Weights of a small mixture-of-experts language model, trained from scratch on English Wikipedia.
Size: width 160, vocabulary 8192, 21.9M parameters.
Experts: 96 experts in each of 12 layers, 8 picks a token, a sigmoid router.
Training: 340M tokens, 5182 steps.
Below are experts of layer 2 (counted from 0) of a mixture-of-experts language model. Rows are named router (the router's row for the expert), down (a neuron's output weights, with its number) and show model dimensions 0-159. Each number is 500 + 25 x the weight over its row's rms, rounded and kept within 0 to 999. Numbers have three digits each.
Before each expert's rows: a language model's description of what the expert responds to. This comes from a sample of Wikipedia text that the model never trained on.

# expert 50
It responds to: Modal and auxiliary verbs and infinitive to, such as should, may, will, did, can, would, not, in explanatory prose.
router:571481475497506418456497505499552500443532529505507499540514528552493452498526476492495470491465496474500524495503473498510491573467495490463490465520487509481515492498500523475530520538491510493489476496526470499483504534486463447485491536513499502504531491491507513514531476498492493517518494481506508472505524528518501528530507453464498515518492544507481493473476449506506534492490493474518516487496470486530542517480465481526518453532523541504512510512486504524501488467513548
down0:490497507479491527529464453484493493492544490503508485506493475514520526482473478526511496507491472531489502488454515486528519493529510510509521518482519522550510495534483514500498487448517522508509560473481539521491517492469470499472533506484578540514456497490426496513476502479495517511487515526534484472496458500514500455498482540465495474481498495516475499514520499474476480478524473500509515507432544523442468477447484471514496531502464470537513511483482508505538503469498467
down1:469499491449486459495514501505449529516494506473540534502498543483508484503523494515521542518507572513475531507512502546502486501516529546525494487553486489481481535477501506503477525514491521513517459506550493528525526464498527498498493488542486513520515493459539493502537446533498516515510498495462494485532511502564470517525470466495477482494488539462516520522512494500531522521524501491462453481470504519527463503515458470479465515478497534474475488505491508497522513512519559
down2:477504504547481516470482481463524525528470552535517508550468500491498523491516501494506494485466507502499440491510536537525491530485509548495466483513492496502452490491532462461523536536450483516520490507514510488507507484541498484496523499472449503521512509523477473494541492486492491475503485508500457488503505497495521481476560490428493475462474504486498491519469495454474539496473464492474489540468555488477473526496475506543511479454503493481477503552491517481514525491510472
down3:516466512490513514486506523490507497469511507490532503507523464527514487537514490512485493512537526580488525477560473460508454509482540546496522490476521548496488518501534526508521468475555491516487491493487500515521440480510531467498509534470464480516459536503491483537478480488501514526491475498528504485555515473506446496533511503504498477507501506493538531487473499498496516472472550529477499469491475521509490441524476505511460467526539485517480473526483483491518549472492491
down4:508485461487449452476506484517522516491512529481492497459502447462524501470471518490494512480492498520477511501470486525508504450510504451476494498488499539485512478510524494513517505492494504476496504465542451502522535503471474504455473510484490471487490488486547472463547527488497508443547506504523465478489492510506470521473478535479528478486499521439496504499489524518479531517506485474500454500499523543465458515478516448495484485515478480568475489489501450503531506494532549
down5:576526441553489487466545511508520473559507511506521499530477474525511502503481515462519487521505545494499530507509493479505549485520509504492518487457487516465456496497508530502520497497451502478450468473519507493484513527480450487510479493464486552517492466506493518497485529477500485428465541454526462492508478483492509528487500515498523496505468528518503522497478512549481544538522518525533500523484511491510529527494486491480524484485514488466488526534514456494503497484526501
down6:560494525479508516541496529491533497509526499420492520510506541503493528492486521500457538515464490491440529543509514501484510499499473501513556504517534500486501502503521489505498489517500529531540520510513465515473534495543520438497494522494506491471454515525509516485476512547490480519501524513516486462556487477504540534486508474474526499511528501497510490496470508485495533525489536552525554497492492497483515499471490512473523547517485524460539473531456518501468478506529512
down7:519474531532494504491511485538539480523535481491531506524511488474515527542492476516490487502476530495531493482505460495490485509536512521493511506523508530483459534512540486483465515518461465538548468544516475527484502531494499518474517521477493488532542507496496492477489474511488491513508473484554522521549533493533514523480483482494491478531505486488484537507489462559533505486500544490509467508509477536524530495518484524482496427534490472483490489539572477482489520480560491
down8:510519451482488479496468478486463462511516470529489491529526503537533479493511519465488490485503485533484496548502512514492484490510481450454500536497478496499490509501507517526480491528475509465505543476441533476508525523467478560493506483504473472494507469482461458458463483546517552468505488493492465450475494485513479445503496527482483510517510475502496438482475477493493539512448507442491467499483528496493474470486510519551475473495508508499487526494492511519475508537516493
down9:511465468492471461522515529510507485502480519470493460517488476549500472511514430515530492509483550539499515484472505464470464497505508468453501507491526492508493464524524544478512483507522501502537470548488496514476485486484504507534469497529506495442526497527508473505479487468528483443497517469512542510500483499521470547510466493500450467504490504483520474535525495459538540489513486489497474520499491516511501483508526513491491465510537507496494454559478482508427526480494481
down10:483502517422494481502547557510514514500529479498511497476497529496505473487534499493515505474546528458491529485459495507538485504524462471516501492481453517484471494524516442498485517518511466473452489493513455550509518464473528532508553486513508475478501509466530538520500507497474488522502508514495462518493501482511519516496471522480508419500481502500512518476526495485532508528494484530521478480442482515510521527503506518535521505478509510479524528547472498541470541514530506
down11:524511525517502473471497515483502524533483494509496469546494475526477487502473493534534515500536455512480522501457444503486451498515516498492525476516502562468533515504512499502491483475532450468482522482523514485524466510510534500529481508469510498479494514527486562505511506549470492450518488477550516477502472481482526478528497501450495485488516499516476525508509479495495472544440495485512497534514451486483513553512496510538516485462478483508548494522499545505487447546499497
down12:526497476512523485502496491468457511502510501449460510525496491464498458519460498499533480499507530467497502499493486530523513530515504476541505518552536458524509477467520483467538531472471511488514497531483494537504477509520479514501524533476537509546501518467527454489475488558499485486525516502476531506469491517467479470499489487472535483483506526492480492537504552521542509522540482510503486518492563523480522513463497506545530498507482550469538501513464522515457507509445487
down13:537477498523509500467529483486526469485469521488497491584499520529539481451528491479528509479486488518430488468523529522520484497468523531545529500493457535498512495489578468514466490518464480533529469553510527502508489493468526489518515507495480519535495494500507509512487521503448454508508506536527492506489549507509525511491494501501482506501485456482490505513511496506525521482544481486518491481473525485513518515480493502556508571497498498522536481515505494498485509493449526
down14:534530514520498530505518540549483536548490478532528505450491458519490530507445482496530531482449521544506523483486465475521522543475483503501496515487504498475477493469465488489479454459512487507498517511506468496478523466493513499522478507507473501497466503502506478468529449511462503510451487426524545460554519498522515485493489550510506462536507513509505482490515473523476485503516515490496481497498492513499562525476556471483486487493468476521487511505518536490491480492501511
down15:523497475497526496508464517514479522511499474544524493537483537490508501504483492451483530427482514554503491513502507504446474512497521468519523550494492520514467468518497481507474500489519447529515478497457474525504487512460486507504532506505493482496486503527479481487472519491546481453530488470535498464528532527491506497471535496540508537505537492525454503497446527465487473490472486516495493515502496505523494481503523527440521469550495514538541539471507527546501512492490465
down16:476505504476511492502525545516568538505476520497484470426519527505517500512487494499483487516500477502489529501547469536514486540495502498472484512502562519484471477472494579478508512524552526511516501466514440500492491498497524492511472521500495504475453501490514531492528463519553500502492486496521472488468471489468494450502477519496512490493518508470534491492520442481491507493510557494490500473502473504479510492499456521508458462458501458498536514515540481533511518498499471
down17:508499500489479508538517485546455515481533505495493545439476462533480495477465451465508472497483486508541476530486499503524525558521510465478501501510455496495528504499472503507524562553505507534488500507537505529498493478509505548526497472500486509485490497438544476540503499537517506543481524514462492477477485490480546507504471487519501490487531521498518481479548499517549493490534551519506499502493479520487499541542483508496507476449516506508507502476495513481499547541494522
down18:526521515507508509514478492519519482514485493467506484517494513540478531519459510523515498507511567556470502520507488512487477527513496483470484489530505502505466480517479525541493473467548469534480512515509498465488516447510475478507499471493487534458472492566499494508515490449511495488534533440483491481496487497529485536456543491499470512495485492521532469496500503478513474510427529515445540492490452498469512473504520524502454489508519474537505480497541501479458468505498480
down19:465538512534496482515438494482499487511499511484466516493466430471492497502526508513496473508506464504491498493456507493513486481491525469518458489476512518518572526494489488556459476505505516566502457491504541516524544536507538515489509476505480486503511524485514548509513503471506495512497483478491495440523502497506524536520511517518473529502515450505465543468480494466518520494500506519530485493494507493563507512531513559505475470508480491502522512488500520518501552477511554
down20:500531482479490537502509482503504493501497502524497524525437476496498444548513458472501471546507481460474517475546520524538504535470521478518497498440464560514489487491459502529514471521486495516504527496504511496498517481498536504454486488479477520455492501480513544505475480478521513492467537494539449492504475496515499497478483543483547474500479489515476504529528479491491530482540455505514512480499465508466511496484528504489524538480496489450495522557484521539504510455478516
down21:483519506483502509517507512509495522497430457465504494456441502500491482514513451517492518470548532514511531499502480503508523541527488525482501547458514459463462518465485491471510501464505492502469489504497521524516442534548549485547543514495493509521535499475504480473512502473477484495488520498459468529512530470515500514515479520515464484469467477476493529480503439490478520478482496534507492487505468486481442475531458510524487492497515507480449488510489489529534509510520511
down22:476466466480470508509525505510502517480559541516474475525491526520515451507525465474542485468511526483528514479515483530502487527527484494547514532497527501502481510496530504418512539463512543531530488514500464524516495505469468490473521495497512501503468488486509572523524520498552493509538448489483483473507439512465542524519502470476472458495504513492525521517501523511512491494490507513469487492496516514463472518503518515439517466506510481485517480499486507537498527482521525
down23:472501484533526510498486511497519521533467481460489502447504539506515495473486504509508502487511457506495441503439451468500477479520485484483518519507502455442520474514496498485502508507486482474555480510493478466516490510481516512560523487480509499501456458476514501502499478494550502493468444506504510534465458456494560480482527541508469527503514488483485544477495518497444500480508542492491493465547495492525525525487496516456480490513501485530511509556501482506481486512534491
down24:448513509480497456513544439508490490530480501509520507510522504484484512530518486467507507492519477465504537487508479491521455474532458492466483498519466546445494475470534531531522523520532543474525540487487509504516508541474484542452503520500501493515528473485536527548487496506507517466515464489504452483498498507480532494478488510491529465526489494472525486524494519500507463512504471491494497457501537538494496486489451496483502499502465475492535504445494497516456528449450513
down25:462468456455526510473534480463519528500464485475498484550493543487499506487521527485443492482517496514482557511479508490571544487495461512510530475454496507485476499476507543511519514491477522480519452488535504472502527478499496482508502458521518486506502536493490525542500528500515478502517494484453535496537495465501519491499529484468530478501449511524490485513458507474488528484538484501487522533533474524542494506480468512491519473479518466492483526535556473474488506491526488
down26:544550474539495468516491491530491516450499498482465501478503464516500549498504522468468488563511455534520517520469478509515570506514487474527493506485470506504506497511470494489512501541496464473507508473505489505464491493502483563504540499491478495533566486462500472454518489468529486503539556492505486472497491535499503457481533528473501513460490493522452504463510494493506487477465498491505501501529485494497509528511491489451487526495519550537490486478482528511476483525535495
down27:510447516485494504536470476475492482486533502495450521500525535457541473502553569490514488519508577499522457530521526464486482504452471489486556488491536506526556501495488485474493492568508503469497508514518494501498492481469466487499500547482503485558498508490509484480522492477512489504463447494511516499509509507503481489505493506547514475528490525487556551525500477513458480502466525487488496489509492509489482523551490502515505503511472498471518493511504476491535532487486513
down28:480514507519509507462503536470518483520487509536499481493475503469508541442499484487492541509474461551542537566515498488514535503503545497545491512442514502525507531522521504490514461463483497485494572439484514478511494512491510534469494526523467505493462460495451514520489493540515499453469489524498479494461511499483484447541517497483499543500521565508519482518473522500477500460530509510482496526525492507486517512530504489513482492495490452527510520482501505498502505483502475
down29:536524473536502523509533480536472478476527453493495494465534491478501491524512519460482495524524514482435465470519508521468504523521454529493451492506525504490510491473493492460493501515471470497544475533540530525462514527537497505486459496451512493486489512499502498480517544471518492495530507496488527509525440458539510487501489513507507521456504518474513503449506490486489482512457511485539493527541532488519557484518455486527463488515481493542512511484495522497524532534498534
down30:515506505465488491479479569501506490529476472509495492552482495498506498478524459515487520490516509498519480491527495503506497503547473467485454502532513487515490433541523487499514499475475514538534464489489466506488499489478492496500507473498466512542452446504521454451466494448511539440479455501455471514514511467503479493498532518495509495455487487499514481511498518535497484516524460570437464492517516520489514519477499535496503520483499510509529494499516492514496506461537521
down31:501504502502517509449521488509465506483534539538508518537508527468450470459500458521529485515471526492493476487550514492526501473495526522490538506499519482524512515507480468505524511511532494509492514555492529529502499491496527466533529458514495467466480467523503527522480501485498498509510496507498495495489488497540508500508459506552514458498505466488531494429543526518545482517514518572522474496491495523476472488483514511492512523488536518486447460474483452513511558521481527

# expert 54
It responds to: Connectives like and, or, that, which, but, when in prose, and -ously endings, as in previously, continuously.
router:542527474539519489481463501496554497470521540522527524508481474531555506473514503522499511488489494476501505502549469516530523550504506523515485501506478524468494489469507549481506501503495521489491535479523458492495506498454470452512510534506471516545516517490463511516504500489473523467550475492502444485503525550497475449496502511461473526503502497476498521498475487463499531485464499464502532534504474488520523512477451488531502474470447520469493493473526501469533529482456507
down0:500467539482481467542498459476436512480495536470516498463511525516502505501502514530471509508511535553490478504502515484524510537527538554454535501530486501493477517521457510505509510531496508453505489471467508510504513501540507487545494467562520514489537514462508494510524528560481523470520529496517522457466533522520507479526495542478494536511537523500503490531458496491509531474459529518489521517499476493513464511513478525534496488495502481516474527527499510478505493546492454
down1:447512517503493553508504475491482491483466531491465488485520505475503499481504452531493497457501532498495516504519534538483482453483505487549461484499491485520516526467501515527553543491485467484470462522485535451471508521522503504495514490541531503465521492493544487461533515483509520486508511518510506496475496532512507500516463446554483441485502497509488488475508520513534511487543519503495508514501513470475468484479501525505479485487482514447457528478492541548482490519555452
down2:497495517517522550514524501500514510520445485574530497498481472463524484494550508485551465463472501533507490488490491530502460528500522497517508519523504485518482502500490493483500525539496455512468458496494530488545487478511482498486531527495517472534541537499495482476492518482491474463545492535531508464508538500487514492492529513513479490491498503510513528494471476525460504505476545497495477505482493494506488461497460476520470541492481508470462442532543521506528476447440472
down3:475498514513485537490504487513480490531485520513523463513518504516440498507463466529511444495519513533523490513520535483498476487513541522490520484438524455498490462508484503508490536481442495537492520505484519483507473518494516492507470466527505473433488519542494512487557570506516472499508487501538481445496521469503505528506497502481480458515502508480481514473493512550470505520483484501524470515517533496475527518500502477487538516417489494520501470508484535485488515517462512
down4:490462507513494492506497483529516456472509502485511529515512493479465469516509505479511499460444503486517522508496502508546471542503527489506516502500491490480492496494521489513496496502471492453443488460543497508513468476495436508510490482517500512550534487517528537509497495545518445520537533484503436457473517525479436502479527524476511485484521495482511456475481474559530516482469488453530511491483510493457525531502464514489519518432514467528510487478480502510515518499489491
down5:490508535509506471499491499526465509528523475494486491526469448477459476498526532489479511485498508519487514518482524524497497472472505478510509521491460468527552526472495492466463550449490492517531482502486490510459515537488497526494497464505523512516471485471499579458499454492505505560544516475504512497465515504531512507500565481511514520530488520530506452493471460558515474474476493521511494487476499512524487521489518492474439496497476475498473487505504536550528510495503474
down6:458483523512536505500520513536510534475457437478524495462492491481514502504482502470504494488520512484504472534543511536506489496488506452487522481513514506448481484507507521524507486501521512481472496504558495567529499519459535523528487455529474496527490503509490518509529520502486485549509485508460527497484483532496481495485468458478481519520534500477501490473526479529472500505516499509526506457505452550501531502534485520491528503502480529550501495512565500533501429487544521
down7:496446507513489466489515489523507501522501532488436497526502476533473539504468555475454503506483492529489484531504492489554481499488492515462525512482479522523507524490513556492471491507508456448459469505471506495476484520520518530466477507481526527477523484506485480508489480524438463484506524512508516455480499480509524496464484520467508522478492471511504531477483536483487550500481464464526496489499489510494516548490506533508537475489519469505526467490494529555491479504520431
down8:492483467529513515493496499494511485563478512548525530510515486509471469486482510510509533469484507462518492505502472497500541533502509499505523501505531485474467515527527486460504504560485539478449487462494489502519482523455473444476488495501517551528476505469459509483470478524437510500485497497490455532494503498534531530520523469480502491508523542527483495500500477540475526520516484451460464472507504494556514497528517521470482464501494485490527489469513447479461536520504481
down9:456464507469474528516500477544549508502490500500522537464475481475519481492504490485470521537524503487514477498491529507517465466501479458510530527511499553487500468508493492473483506536453514509467519491502503551480529452514537514521486490507474518540484524494570518496519514544515497540513502508512468521499495486527471524502463473476552465490531489528487520490477503478493505522479477496438461445463489543501483530487507528513469497485528522492494521482486513457536521469507516
down10:467468474552517461484456446488476525500509485523493475509481481521500551472526477530509521476500483493527508474504460516484469540504519482470509537514487483524514511528499459499493486472516506447485526478494518483495477503460454528478470518515509468528567476491499478525549491464517505501515457472521513531503497503494508505489553529500497522463473505493485521459462525467484472476487499448508528488500519503487487528498564504569493483529508478468493483504516513496481495532477487
down11:529529540517492503484454480481505533493539431521528503536506541524550514524450495553482531497437495496474513495487514488460504482540502492519483479507489515475557537467472494519490500499482491554479521546521500475490487512482517475451494495522497508471527503552477458517470481501482501501451487498505521495492493489471503512503462497503516507484454484495484501509468540503510477497482547536537540533507471521513483525503501562559515505486510496489480501490500511503507481500493529
down12:491508505449510517514507518498469521513513494489501498536490472524512465535483540521486513490495560523485478481535537496453510508483511576528506498494504471483513493548451494503521494447480539510528525512521484515511500449481512480499487484527506493489458473512502536537519549480498507512502525493558517469473481490493511465512463547527487502535506553534450481490524575528513520525479537531486471494498501490510521496465475534496489545478509474501500500504490517489486481516483494
down13:520521497524517465541490519512507502485547465512499491466478480486481509478484516524505484528539524503491528517451515525447498489493503475443492477514534480467545543511453519480498517520455531528532466488492507538507518563478517493462467524494499464526539507498472491482484487494504448503521498457478516485560500500519487550519527502513486557509514469553464533510492488513527487520544522534484511491483511484501531469522519498524463501514480514489491511462495498532525482509508505
down14:516485497515506490513476557529516491494518481521499526495528452519485558515520497502487458502490501530490516568531472472498499529462477530515491498582470455488454501484467484494486511475505516482547528489498492549542530506480455528491522534519489525477531515518488457514493500498527508488519453512525535495506500499548491524524512505467502513487490483478526513514522425480515465479494526481512464473511463478495520502534501516462511512511541527520483513500516505473493475498534481
down15:520473530477514521497492500495533531491512514470530480522487499524532557480513524509511529500448469557454509503527478511506545515482519511505510504485483530530460502506502534487538474460500483486517532484491515519520471500512522497513488509540473512464521462514463510523489501523515441525477498474477469554495462523501527505484483476533527487507495489508503522459514487518494550470566538494493507476490463467431481474527490470495508495515522491475482453530471479516516491499521452
down16:496482516484512515450520514475523481508531508484526515521528543501514521528504532537519526514525516479519493524488474513485511481507469528544505492505506456511506489555487468496471513514466476492486467502522485489528501488518439467522481539487535555499484523512519564548526521461493485518505538474517541481473505473477503520508519528525481489469491526492516486523490475532465452459510539553513512453479462485464491486482516511506488537468500538505525482548504487499473468502516528
down17:482515508474496535540504474494492480461474501446457469457456483531507487543532453512507440472543505472463482503522521544483512520502525479518490490477507547480439508470546530524488510486512536553508491506524485484529526523486462502525498509482506504479476476508493506471476514480524510541521494480515445473516500556461498502467504499485500507544464534501513499482515491514444493517508494490514514491523501464500475457514511487527484517515479497516503534479518526474505499521547507
down18:520496555529501515531518515453486485519518490522530478468509469483494510519471523502506481509511536491507536472515495465521481525495483540544449532463495500475474524491493478536484532520494510503547532534494479532472477507477512520570512500485487554530537535516480503534529513471479489517478510515488542533543480510522502496517502546501484476465507473509536546512524512528487533547501510495494524476490475507531481521519541436486504500464487533502513474509539533486502513495490531
down19:489507522503488509469518507498522502514445508546479513530443486517512513491521495501478530520509493461541516523470534531519505492507528459537472487481466481488513534503515511513512513511513561466463505480524511466496454509510524525504509514521504462530512456478478498498506513515480526506476530509501430472456536491509514509517546453476508460480485503506493523530494509557514519503496476487518472514512522472479433539527490513456524484465463510518529492505517535538497453483498483
down20:529465513517495468509489501515423488476516554517481494450484506483484494456500487471479500504513474477510481521524499492546543474490469510547508512529461492511528477505488513515493489496491518521512512508501515527461492486516479512502494483495497458550490485500515534483500505506473502509526517536497496509511506497493494442479543483541514454468493500480525478512451453470510474455462481529484423495498500490470430507508473475488497534489491490490486488547482434494500518515461503
down21:546511528517451480524494491533458503466509505532479536507457464488522493506511497541493512489495551482482497512474515483468528497521532512525523525445525487489559525475472514509519532443472470529532486525514512510501483529493518544489482533472514505536521484501494499504469488499520470491468519480463501496524537514531521502507469491521471494527453487488506516490489479498565474504560480509489502518518488545520484516546500511521483518465473562487445513504496483487476501494502529
down22:491537532483476522456526481504483480483496500498513458491529536436501516511455505466470528493471473528467475529480501486545463486508468547510493469480455493502469483480504489501479495495504502535489468482476501530423517509521522473483461475491531494500467521516529523457489501510518536505515514486476524513484488501513522538549529507481499499461473488500502464513485504502478527507529533459446516511483538503470496463499472480503513452458484455498486489522540510502480510514534464
down23:575522480489465484474538520527519491521516538476495488506492504480499528503520562442454493503492489504486512491522504498476553534505518483507467471467507514522499473451515516439531498464517476506482529484513535491476484506517504474508476524521477511532490528514500484529495508489526494483494562487528477464530478499524472474521515506470517499481450492508486513501482525508492519492451499472542464554473491512501539529491521481501551497507495496539529481461499479450493523518479525
down24:496498471510522470486483435490517494491530487538541500499521509493413479526430514515512514509483495480488494503496524550535493507468496522482504470486449489519504475520493500543495497495525495488489519494474505503515488494514523486438472503467538459535511506478504509514516474483470432525520514532511499498469530453525507514448555494503542538531499503548468499504478511488517468484485508490513509511476527488526505459517481487489513497491476484493495535478463478466516520469491542
down25:499531501489537571505499495491456460479496520454530498499485521523478499502529505508484507561463498514527504499492484528494502519490544484506500531446488505526477492505469475521482505510515538506475533498489471544494493456505527451510510550511533514490522523461458522497461462528508533556525486482522536481500507536513494518534459467515511504485494531541516438488540475530534482516519509531482514461508518477495492460468514519511512515496472499489480494459522522480503503478480531
down26:480496436461542469503504450490467519505526529541553558531494469472516482515527462499507505506511490462513501502523497502507515525544479484538546529483491488502481522477489486515493501543498471457508493483497509493503515499527509510490489517525513507526455526484533539470519505485539503519449526467516485512530526533493510485503485543499498474526511518478535497459509474531452479524526497475511518483459492474516475522536509550512502466524478475471559510525496519512537493515469523
down27:513457513490515495474543480478460518493510492520531547517493509470500494494491446495525503470470475491460502537544529488477497472436510500524525499521451474491517464472513496539520497527475536508463482511522509480491499552467535472470498536498453522481545446481513501513526520499481449511465502503486493502505519512495526521532528495517490445483523526484457524461504474496526450489540534513485492489501485515496482506533493463549510526478519501473464470512493486497487485483501531
down28:494508506503472509513470477517481496518514507513481506489491528507465473490493425508507538496456470502527499514489473490509487502512490469482551537501469533498528474519474488508478515463534488510534505487536523525517487509514537530537484551485485501449538487506522486459515512510484521477483481518508528500498512505505520511505524547485517492532529514560534503501506509473496551521429541532460469472489468486566513502517514547492494504535524529476477528519502456464523505462501513
down29:524500555515505555482502515504468492544496476482459500524495535467506507507521498498562486465505513489438495484516481474479448491521561506490511473454489448505480502473536488545523489514476536544487481488472501479507498482536494470513522536505534516464519507472487480466495520523508501502512496497491501516512527469516514501454499526506515517497524459495462494514487517491494529501557548469489496523538524459510468471513532532511495495479493509502515517440463505483462491543512497
down30:469536479503525505486485486483448509532483459506517480496551477542504500525489492529495533472519495489514488526502513419468513494512474518466494517504499484481520526515492514549527498548446456468518452506448495473534515494518540480557514489533503480475508466489521497497484509530499505505517483485510531482474500445497525511514487513524474462515440527536518493525493536548466535497517544504467519477476500497511496487481538481467502495499521477510470521478466500480499472508485499
down31:537480513446470528504540512506544480520475495487485524478459480482506477506477492480513522547532543519452499504488509524503488482497485497492466491476503491512474467535473492520426504474486522538506479481529476509496443475526484535502491505461497517458508497447502522553535507536536489506467514547506480530526478539499500548511507467517477518482507519537496530518502521497504539474542480495548495477493471545439520501529491520484500480525503519517488488468489506487509475498512494